Weights of a small mixture-of-experts language model, trained from scratch on English Wikipedia.
Experts: 32 experts in each of 14 layers, a sigmoid router.
Training: a variant of Muon for the experts, 474M tokens.
Below are experts of layer 3 (counted from 0) of a mixture-of-experts language model. Rows are named gate (a neuron's input weights, with its number), up (a neuron's input weights, with its number) and show model dimensions 0-255. Each number is 128 + 24 x the weight over its row's rms, rounded and kept within 0 to 255.
Before each expert's rows: a language model's description of what the expert responds to. This comes from a sample of Wikipedia text that the model never trained on.

# expert 31
The suffix s for plurals and possessives after apostrophes, such as Khan's, Men's, homes, plus the word the after of.
gate0 [124 118 131 124 153 155  99 126 140 166  92 116 149 131 131 112 144 105 131 108  98 129 141 106 149 154 147 134 102 149 139 140  74 171 141 126 120 154 101 154 121 150 147 134 117 100 129 130  96 137 138 118 107 142 152  60 147 110 151 120 106 133 141 121 114 125 139 134 111 115 126 138 105 147 127 134 157 122  89 111  85 110 105 142  95 153 123 188 134 162 154 143 119  83 155 115 109 157 137 108 145  86 117  71 143 139 132 182 123  91 106 167  92 124 141 137 110 161  82 149 137 107 140 116 111  93 125 153 106 173 137 127 117  94 135 103 134  89 142  85 176 152 122 135  96 121 126 125 147 141 154 124 122 115 146 146 134 123 116 112 128 122 141 108 114 134 168 163 128 127 135 155 106 128 116 126 104  79 152 136 163 111 109 111 141 124 141 140 135 138  85 147 158 124 126 122 159 122 148 100 173 124 123 197  91  97  90  94 135 136 138 150 135 151 159 156 127 133 128  89 113 124 126 132  98  93 160 127 185  83 209 177 143 162 107 102 173 144 160 116  93 146 121 110 140 151 138 178 131 116 118 125 130 137 147 121]
up0 [123 124 130 121 131 157  88 143 128 162  83 127 166 146 137  96 137 118 110  91 100 131 116 134 155 137 136 142 141 155 128 160  72 180 150 125  91 145 113 143  90 145 133 126 120 122 154 120 114 122 136 112 118 120 151  51 156 121 146 109 103 120 137 102 136 115 125 116 104  88 112 140 115 132 110 137 160 148 112 119 102 109  91 160  94 143 127 194 137 160 140 171 118  89 158 123 113 156 154 111 149 121 112  90 159 136 143 178 117 110 102 140  85 121 122 130 116 159 112 145 139 102 130 130  95  79 122 136 115 144 133 143  98 106 147 116 114  92 145  75 176 168 141 116 103 129 148 112 153 123 159 152 144 115 149 135 129 137 103 127 105  94 132  94 108 128 179 155 133 118 152 168 128 116 125 116 109  83 139 144 162  99  95 116 134 130 146 127 113 130  73 146 141 131 133 130 152 125 146 105 153 113 141 174 110  99  92  95 118 138 123 133 132 154 144 126 140 142 151  95 123 113 114 110 139  74 150 115 209  97 189 144 142 175  97 105 161 144 148 134  99 122 150 113 121 131 143 183 117 134 115 138 116 135 140 131]

# expert 25
Second pieces of proper names after a capital letter, often non-English names, such as F-ul-k, J-ung, Ut-na-pishtim, Ho-st.
gate0 [148 170 132 147  90 145 134 104 115 118 159 124 146 113 128 146 136  61 105 140 121 128  98 123 156 134 123 125 109  78 154 152 129 146  91 133 128 122 109 131  71 134 117 134 135 127  96 134 168 126 108  82 132 165 109 173 124 126 141 170 132 137 139 107 130 133 119  99 119 132 142 124 154 184 133 107 115 106 131 117 127 168 112 142 144 140 115 136 109 134 140  91 161 121 169 127 129 164 132 198 147 131 168 137 102 169 131 164 147 108 125  94 132 117 141 180 100 137 130 142 133 159 133 138 121 154 133 149 119 150 165 136 130  86 126 120 118  67 139 130 142  97 150 119 155 116 122 165 164 116 105 141 166 135 169 113 153 112 125 165  97 134 130  77 137  79 110 102 120 125 125 106 120  89 139 144 126 156 112 110 155 158 145 118 112 146 147 132 147 148 145 127 126 192 124 179 102 184 127 150  65 136 130 120 147 114  79 146 134 137  99  99  89  77 146  92 143 115 115 147 106 157 132 104 151 137 116 107  98 162 115 142 152 124 133  94 169 138 105 113 126 137 138 130  83 141 143 111  96 149 126 129 169 115 122 147]
up0 [130 101 144 128 120 137 138 138 168 108 121 110 111 114 131 134 155 144 112 146 173 193 102  85  92  73 152 116 140 159 115 136 155 121 148 155  99 111 180 139 136 131 134  81 116 143 128 141 185 128 125  89 129 148 111 138 142 117 144 113 178  96 116 117 137 132 134 106 163 125 106 143  97 118 112 128 107 139 131 141 121 135 172 151 109 167  84 121 107 136  93 149 111 126 116 110 121 128 143 147 128  91 133 137 130 136 139 135 127 127 140 112  82 136 140 162 122 112 151 128 141 122 122 128 141  72 147 122 175  92 116 134 159 156  88 162 111  94 171 135 114 102 112 122 174 105 159 111 137 120 116 106  96 138 144 136 151 105 131 156 114 170 151  94 153 124 125 145 129  73  83 144 107 121 116 123 120 131  92 187 139  86 118 102 123  93 125 131 126 120 136 129 121 136 107 123  59 110 117 168 177 141 141 149 120 135 170  82 127 121 175 129 187 124 110 129 152 111 116 130  95 147 130  92 130 124 125 152 177 134 113  98 154 104 110 136 170 109 145 121 134 158 120 130 145 161 149 119 127  85 155 164  98 109 144 168]

# expert 16
Word-final pieces like n, ly, ish, er in names and nationalities, frequent in music and film cast lists, such as line-n, English.
gate0 [120 137 122  99 132  88 116 145 132  95 139 111 107  71 118 103 166 157 128 107 147 148 153 160 137 109 119 102 135 145 105 170 143 128 128 167 149 121 120 107 144 184 141 115 151 122 137 120 137 127 137 111 128 127 178 104 135 163 125 120 141 138 105 106 149 158 126 115 149 114  99  97 106 133 170 142 149 174 131 139 134 142 125 124 137 104  84 135 114 132  86  98 136 122 109 147 105 116 120 107 124 109  94 161 107  83 166 138 109 145 146 116 116 193 130  91 101  98 151 124 172 131  77 167 145  84  95 160 107 110 162 180 126 133 146 138 131 147 120 121 122 193 126  96 128 134 142 143 142 124 126 102 120 152 103 142  79 136 138 111 154 132 123 106 102 146 117 140 184 148 141 144 121 131 133  94 115 169 156 139 132 104 102 136  88  98 135  88 115  98 143 141 151 140 121 115 197 157 108 130 112 126 104  98 103 120 156 139 142  86 126 123 144 138 169 145 173 129 117 124 117 113 103 123 178 135 108 139 127 155 116 105 162  76 162 160  77 114 139 179 100 146  99 126 144 111 143 131  97 126 126 131  88 146 144 129]
up0 [130  98 135 134 112 119 132 127 177 146 108 126 108  43 145 147 140 135 113 115 124 142 109 126 112 103 128 171 112 108 146 118 122 135 139 110 136  83 109 122 132 114 153 109 119 142 116 115 115 148 163 139 123 134 174 118 110 140 163 169 178 166  82 119 105  88 149 117 156  96 128 147  93 100 112 145 126  92 112 151 132  78 130 114 139 137 162 110 129 119 129 152 146 122 129 171  55 119 150  83 176 130 100 106 113  95 131 129 182  89 108  94 138 139 137  99 179 103 101 122 124 138  94 142 112 141 126 123 128  98 144 124 120 132 125 140 145 155 108 132  98 136 168 130 105 131 109  81 125 156 117 111  78 153 155 172 123 119 113 110 136 151 141 173 116 135 150 109 138 101 116 111  78  94 143 127  97 173 146 142 160 156 121 115 103 149 138  90  87 116  89 154 120 150 151 138 124  99 118 187 102 122 128 154 111  97 140 157 139 139 109 141 145 155  76 145 148 105 124 128 123 137 114 129 126  91 136  97 129 134 129  94  98 165 152 125 116 145 109 115 126 110 128 127 133 148 131 138 141  83 143 106 177 172 144 130]

# expert 11
Middle pieces of foreign or unusual personal and club names after a capital letter, such as Kl-amp-ár, Kr-st-ić, M-la-dost, plus country codes like ITA.
gate0 [122  85 116  93 158 116 119 121 134 121 142 108  96 130 161 119 141 116 135 126 126 114 121 125 120 138 116 138 163 129 112  88 140 109 149  71 130 118  99  75 111 137 113 104 120 148 127 143 123 113 158 135  86 102 143  96 115 103 119 153 109 167 137  93 111 124 155 146 121 152 107 106  99 131 111 163 166 144 142 108 121  90 106 139 148 148  79 144 105 131 120  96 113 173 147 173 130 105 159 134  90 154 136 138 151 128  86 133 151 125 113 115 129  51  82  89 125 186 116 139 132 148 142 147 161 143 121 112 160 159 142 140 155 132 178 132 120 134 112 161 118  95 164 149 109 123 163  97 142 122 114 156 166  97 181 168 155 109 116 110 128 140 109 110 108 118 125 133 152 147 147  85 118 165 132 148 109 141 127 134  98 148 131 139 129 131  87 136 146 137 156  97 146 119 156 143 153 115 121 116 124 111 110  85 137 139 148 137 103  84 131  92  99 101 131 123 111 116 141 125 160 123 148  68 135 131  94 128  40 122 146 164 119 113 107 110 161 125 154 147 170 123  90 136 155 149 138 123 169 146 102 137 160  94 127 118]
up0 [167 148 110 150 115 110 148  96 133 131 170  98 108 127 125 148 109 100 110  91  93 139 163 103  89 148 129 123 154 164 104 152  86 120 133 109 124 104  86 169 172 164 114 135 134 139 140 123  77 194 137 142 138  85 156 142 119 155 108 121 127  93 157 123 123  91 117 135 103 171 131 151 133 141 125 103 123 182 129 116 127 101 132 129 126 151 149 127 165 146 111 100  93 173 134 111 121 116 120 120  96 138  90 149  95 130 139 149 104  96 113 160 156 143 129 169 125 159 102 139 131  90 125  88 141 120  99 140 141 184 129 141 100  68 139 149 107 137 108 120 127 114 115 105 100 102 133 156  95 109 117  85 151  94  84 136 115 108 129 106 160 121 153 116 133  94 121 137 189 113 148 136 157 152 139 156 166 155 112 147 129 129 151 146 123 159 125  74  91 156 131 123 116  74  96 132 143 150 137 162 115 138 124 104 158 146 113 143 184 120 115 143 139 159  98 139 126 145 115 126 148  78 145  98 142 168 123  99  97 129 134 124 118 111 124 134 101 157 129 137 121 147 107 167 140 139 148 148 155 139 123 138 131  94 149 122]

# expert 18
Middle and end pieces of ordinary words and names in running prose, such as Bri-ef, retri-al, ob-struction, du-o.
gate0 [120 186  95 113  89 103  86  80 135 123 135  93 115 155 121 158  85 157  94 155 127 117 122 124 136  76 165 161 152 106 104 133 153 115 132 100 147 133 118 105 120 140 116 126 163 114 156 117 170 128 106 166 114 112 145 132 130 123 131 159 121 157 104  93 137  94 134 110 100 141 119 134 114 143 139 151 133 117 178 108  98 171 168  89 155 109 132 151 103 116  99 152 139 115 122 121 142 171 136 157 107  87 130 139 125 152 108  97  51  92 155 164  97 118 130 110 142 146 156 114 145 103 132 133 120 169 124 151 149 145 195 101 150 154 150 154 181 122 135 124 109 148  68 148 127  64 125 122 123 103  91 164 158 152 122 194 108 129 141 123 147 145 121 133 138 119 149 110 118 156 128 144 193 126  84 142 135 113 115  75 120 145 107 109 127 128 145 133 112  88 117 130 130 174 100 111 109 134 118 106 136 127 129 113  99 130 109 136 147 137 119 162 133 112 169 139 105 163 133 144 130 103 153 162 101 137 148 154  78 125 142 153 113 126 145 122 126 121 147 119 134 112 122 121 122 135 100 126 119 120 113 102 117 116 134 137]
up0 [146 130 125 137 103 135 151 136  91 110 135  87 126 152 140 127 170 117 101 199 106 101 114 124 157 133 157 103 147 173 137 148 124 121 134 133  85  96 171  99 155 139 132  99 148 158 125 138 126 154 142 147 116 148 179 122 113  98  81 111 128  93 101 166 124 129 142 113 139 138  99  96 164 130 125  99 130 142 110 112 136 124 106 144 103 151 118 125 109 139 145 129 159 110 177  83 123 111 152 138 146 178 160 117 156 140 149 175 101 116 148 124 148 132  91 172 132 125 108 188 127 134 110 138 120 120 176 126 130 101  89 101 136 123 116 114  89  99 164 135 137 156 128 122 126  92 143 116  91 166 141  98 136  56 138 146  73 124 127 137 158 105 104 128 115 109 135 120  83 109 144 122 135 111 142 126 127 158 105 138 125 122 143 149 111 132 132 183  94 124 130 165 134 135  89 117 103 158 105 155 148 115 156 122 140 122 146 127 166 117 108  90  96 152 134 150  79 115 159 131 162 120 112 132 162 124  97 124  81 143 152 173  88 143  98 119 174 102 130 118 141 116 111 115 169 118 150 126  88 147 125 147 116 160 121 125]

# expert 1
Final suffix or stem pieces completing content words, mostly technical or scientific, such as syndr-ome, chem-ical, disulf-ide, kil-ome-tres.
gate0 [114 107 140 166 147 132 149  81 110 114 131 119 105 125 171 116 158 118 154 118 175 145 141 108 135 116 107 161 131 145 159 132 126 115 157 125 123 142 125 122 126 122 157  43 173 174 140 116 128 156 143 145  68 145 118 130  80 111 153 141 141 107 154 135 139 125 139 150 106 109 113 159 127 110 115 108 105 125 156 105 164  95 107 124 103 117 165 127 147 139  96 157 113 143 169  55 157 111 120 128 111 100  89 135 120 119 123 178 111 140 126 127 151 132  96 111 165 120 118 126 190  91 109 140 107 133 102 108  93 137 134 147 146 171 122 133 105 100 132 160 113 166 119 107 143 134 173 118 119 150 183 100  85 153 139 110 124 158 110 107 115 126 124 117 118 152 156 109 127 104 171 118 137 139 140 107 164 138 119 133 138 119 111  75 104 143 145 114 134 162 113  98 152 154 198 132 119 111 127 119 150 123 124 131 124 149 124 143 143 148 142 128 114 153 148 118  35 113 123 144  98 132 108 130 119 108 103 136 105 136 146 119 135 120 163  98 135 142 148 155  87  98 160 101  99 111 161 105 120 152 148 132 139 109 157 125]
up0 [116 128 128 133 130 123 113 102 111 153 116 124 172 159 141 129  86 131 120 108 108 113  83 135  98 117 122 129 140  93 127 104 126 113 134 165 134 138 138 150 101 164 110 150 140 151 155 130 136 111  97  92 174 163 158 142 169 100 152 137 114 149  77 120 104 109 124 125 158 115 148  85 159 118 108 141 148 129  86 163 109 161 133 126 165 174 115 140 129 118 201 127  99 142 123 183 115 111 135 137 118 143 151 127 147  91 164 132  91 145 117 120 155 148 142 125 146 164 170 127 102 137 117  99 150 161 133 117 112 134 149 150 111 116 148 117 150 112 108 155  83 120 186 120 129 119  89 145 163 131  91 141 190 151 143  91 103 134 135 138 102 140 148 134 141 127  86 104 114 169 107 121 132 150  71 131 130 229  97 146 120 138 159 101 108 153 131 116 127 138 107 107 119 124 100 122 131  98 148 172 110 132 147  90 155 166 114 136 104 134 126 112 137 105 137 104 138 120 141 107 127 167 152 128 104 175 137 188  81 155 136 153 130 104 146 110 148 130 133 159 117 133 133 123 140 159 109 139 124 117 107 143 128 154 119 136]

# expert 10
Past-participle and -ing endings of verbs and following prepositions like of, with, for, as in consist-ed, involv-ing, established, stated.
gate0 [101 147 134 166 132 148 120 136 167 129 113 137 108 108 143 139 125 118  91  99 133 174 122  86 110 169 124 159  96 136 119 137 150 102 107 106 134 129 107 128 108 179 122 150 143 114 149 113 101 166 130 118 103 113 131  98 121 145 115 117 128 149 100 126 121  71 138 152  86 160  93 154 100 115 143 148 121 152 108 130 113 155 135 147 115 107 149 115 118 101 134 115 136 115 176 127  85 187 156 128 143  94 110 141 130 125  89 130 132 122 148 128 147  93 123 112 128 141 145 116 181 102 118 124 143 146 148 146  92 143 165  83 155 161 132 177 122 115 123 156 120  99 134 179 106 140 127 136 154 176 174  81 120 131  93 134  84  95 154  96 159 125 166  86 127 135 134 149 120 126 116 147 128 116  97 123 155  87 152 104 131 106 156 127 124 118 155 120 130 152 183 123 123 132 162 106 125 128 149 124 162 148 160 110 127 128  66  79  96 111 130  82 137 122 103 133 189 141 136 122 132 168 128 121 121 106 108 101 103 142 133 131 119 138 130 130 122 102 145 136 116 131 168 160 173 165 123  96 142 197 155 134 117 147  90 126]
up0 [138 155 155 120 164 141  99 138 103 136 116 114 137 209 133 150 120 105 121 170 111  97 155 172 112 140  92  99 166 129 137 109 115  81 157 145 142 132  84 122 110 149 101 154 114 140 162 131 131 177 144 109 129 105 174 106 112 127 108  87 159 116 130 171 131 130 142 121 107 128 140 129 145 147 105 111 107 122  95  97 141 127 139 133 122 145 144 122 126 152 128 180 127  93 137 118 136 151 158 146  83 162 156 114 118 142 109 100 132 170  99 138 156 129 115  97 155  86 111 103 113 123  77 137 120  92 128 146  92 159 142 145 131  89 114 157 107 115 127 160 165  98 128 126 127 149 155 122 125  90  88  93 118  84  75 107 156 118 124 124 101 122 120 143 104 101 121 128 122 114  96 147 111 115 138 139 134 120 141 146  95 115 124 110 135 126 151 119 147 137 189 124 124 120 111 111 130 147 128 142 160  96 128  83 157 115 132 147  93 139 169 137 133 177 101 134 127 126  93 176 134 109 135  87 121 140 141 111 181 113 148  79 120 109 116 184 107 136 128 147 113  72 132 146 143 121 133  74 132 117  92 122  81 127 124 122]

# expert 7
Apostrophes before possessive s, especially after Man, and middle pieces of words after p or P, such as p-residing, p-amp-hlet.
gate0 [108 116 103 115 109  87  99 153  79 127 146 133  95 128 142 141 130 138 115  97 153  94  98 154  85 106 201 146 149 147 140 157 109 144 138 173 107 121 153 145 107 179 147 118 146 155 125 148 174 159 162 144 112 129 135 172 123 115  87  81 108 165 140 138 123  90 143 128 142 119 144 122 135  93 111 135 157 121  77 171  91 160 125 112 150 171 116 163 114 115 102 157  85 132 102 107 134 102 145 114 115 196 123 125 104 142 133 119 149 103 123 130 134 112 150 104  87 115 140 143 102 117  81 175 111 133  98 109 160 105 141  91 119 133 101 139 130 120 123 133  81 114 133 120 130 112 101 125 129 113 156 110 117 110 113 131  95 116 151 140 159 131 159 152 124 145 128 119 108 152 143 114 133 103 105 156  92 134 146 152 175 121 145 123 161 139 112 141 162 108  94 147 141 179 128 145 138 143 142 117 121 128 150 126 123  85  97 133  86 102 158 129 144 131  99 108 152  93 121 125 130 159 128  86 112 149 139  88 104 136 126 130  71 135 136 104 154 138  92 124 125 154 139  73 158 118  87 167 123 148 116 152 115 131 153 131]
up0 [ 71 118  93 135 135 143 107 111 127 118 131 141 114 171 107 170 104 116 141 130 138  96  96 154  91 171 143 149  67 123 123 156  88 155  96 150 178 162 123 136 127 159 134 129 132 134  78 125 183 110 141 146  98 120 124 134 172 118 100 120 121 147 126 153 133 109 145  92 132 147 108 147 147 104 110 125 115 175  76 123 112 152 110 139 110 152 142 137  97 143 123 146  97 146 158 162 124 129 143 140 115 149 103 130 195 130 138 135 107 148 121  96 208 108 144  87 119 101  98 136 147 117  81 121  99 133 109  87 139 149 100 122 132 105 102 100 138 110 131 120  97 113 138 158 130 108  66 156  97 131 140 133  82 127 100 121  88 140 115 134 131 108 173 163 145 147 127 142 128  97 120 126 141 139 127 132  99 103 140 184 178 173 131 122 124 128 106 112 174 107 112 131 159 152 128 145 121 130 112 109 132 138 139 117 129 112 132 150  88 136 114 138 135 123 130 130 118 120 105 109 133 149 138  94 117 157  53 148 134 133  95 169  93 136 125 144 158 116 122 107 130 147 111 105 159 105 132 157 132 132 113 123 119 181 131 142]

# expert 3
Word-final pieces of non-English personal and place names, mostly Slavic, Indian and Asian, such as Olejnicza-k, Guja-rat, Wiśnie-w-ski.
gate0 [110 125 163  82 107 135 160 143 121 111 128 128 175 151 119 121 187 105 121 159 114 119 151  94 114  88 123  90 107 135 126 175  92  81 140 162 137  66 127 143 146 145 128 133 152 134 159  97 121 103 147 130 168 138 122 121 152 141 115 109 120 159 151 118 143 107 114 131 137 140 169 101  88 155 128 201  92 130 142 162 122 105 173 100 130 100 165 132 102  94 134 120 121 112  92 103 144 121 155 137 126 136 166 115 117 163 107 140 142  95 105 118 126 124 131 123  77 145 136 138 187 115 147 140 139 116 133  92 132 122 137  99 126  89  98 159 106 105 100 139 158 117 139  98 116 126 114 174 123 115 102 149 168 101 144 130 106 103  96 102 106 160 128 125 132  80 137 129  94 102 159 137 119 167 165 142 107 149 106 129 148 104 136  95 182 167 139 124 122  94 169 118 137 127 142 132 103 126 110 137 129 120 117 173 112 119 131 100 179 153 143  96  98 137  97 126 133 146 139 114 136 179 127 151 114  96 111 150 150 137  91 123 120 144 133 138 126 138 101 146 111 136 117 168 189 136 144  80 121 111 160 127 132 135 111 130]
up0 [133  95 152 113 101 110 144 112 106 125 126 166 180 151 130 118 141 109 126 151  93 118 171 103 116  92 124 127 139 119 140 132 126 112 140 139 138  72 153 175 145 155 152 150 109 111 119 132 160  91 147 120 125 128 122  70 176 144 124 109 137 110 148 111 147  99 122 158 186 133 146  87  90 129 126 111  85 128  80 131 157 142 151 111 116  90 162 111 127 120 151 109 157 125 170 105 117 132 145 138 141 117 136 132 106 175 123 116 160 153 129 111 118 121 127 112 107 173 121 142 153 144 111 100 103 104 122  48 156 115 130  90 144  98 113 113  97 111  89 115 124  99 146 118  85 140 101 157 144 131 142 151 125 103 166 132 102 115  81 127  77 150 156 120 145  97 153 138  98 125 126 157 163 136 141 129 120 142 128 145 135  79 100 105 166 141  96  97 129 118 147 149  93 122 163 151 123 139 101 161 133 128 174 170 128  70 115 111 131 127 157 123 100 135 108 132 161 117 162 125 125 172 130 164 100 111 134 131  97 111 109 148 136 137 117 131 129 131 120 148 127 109 108 149 157 118 179  95 119 106 166 156 129 165 139 162]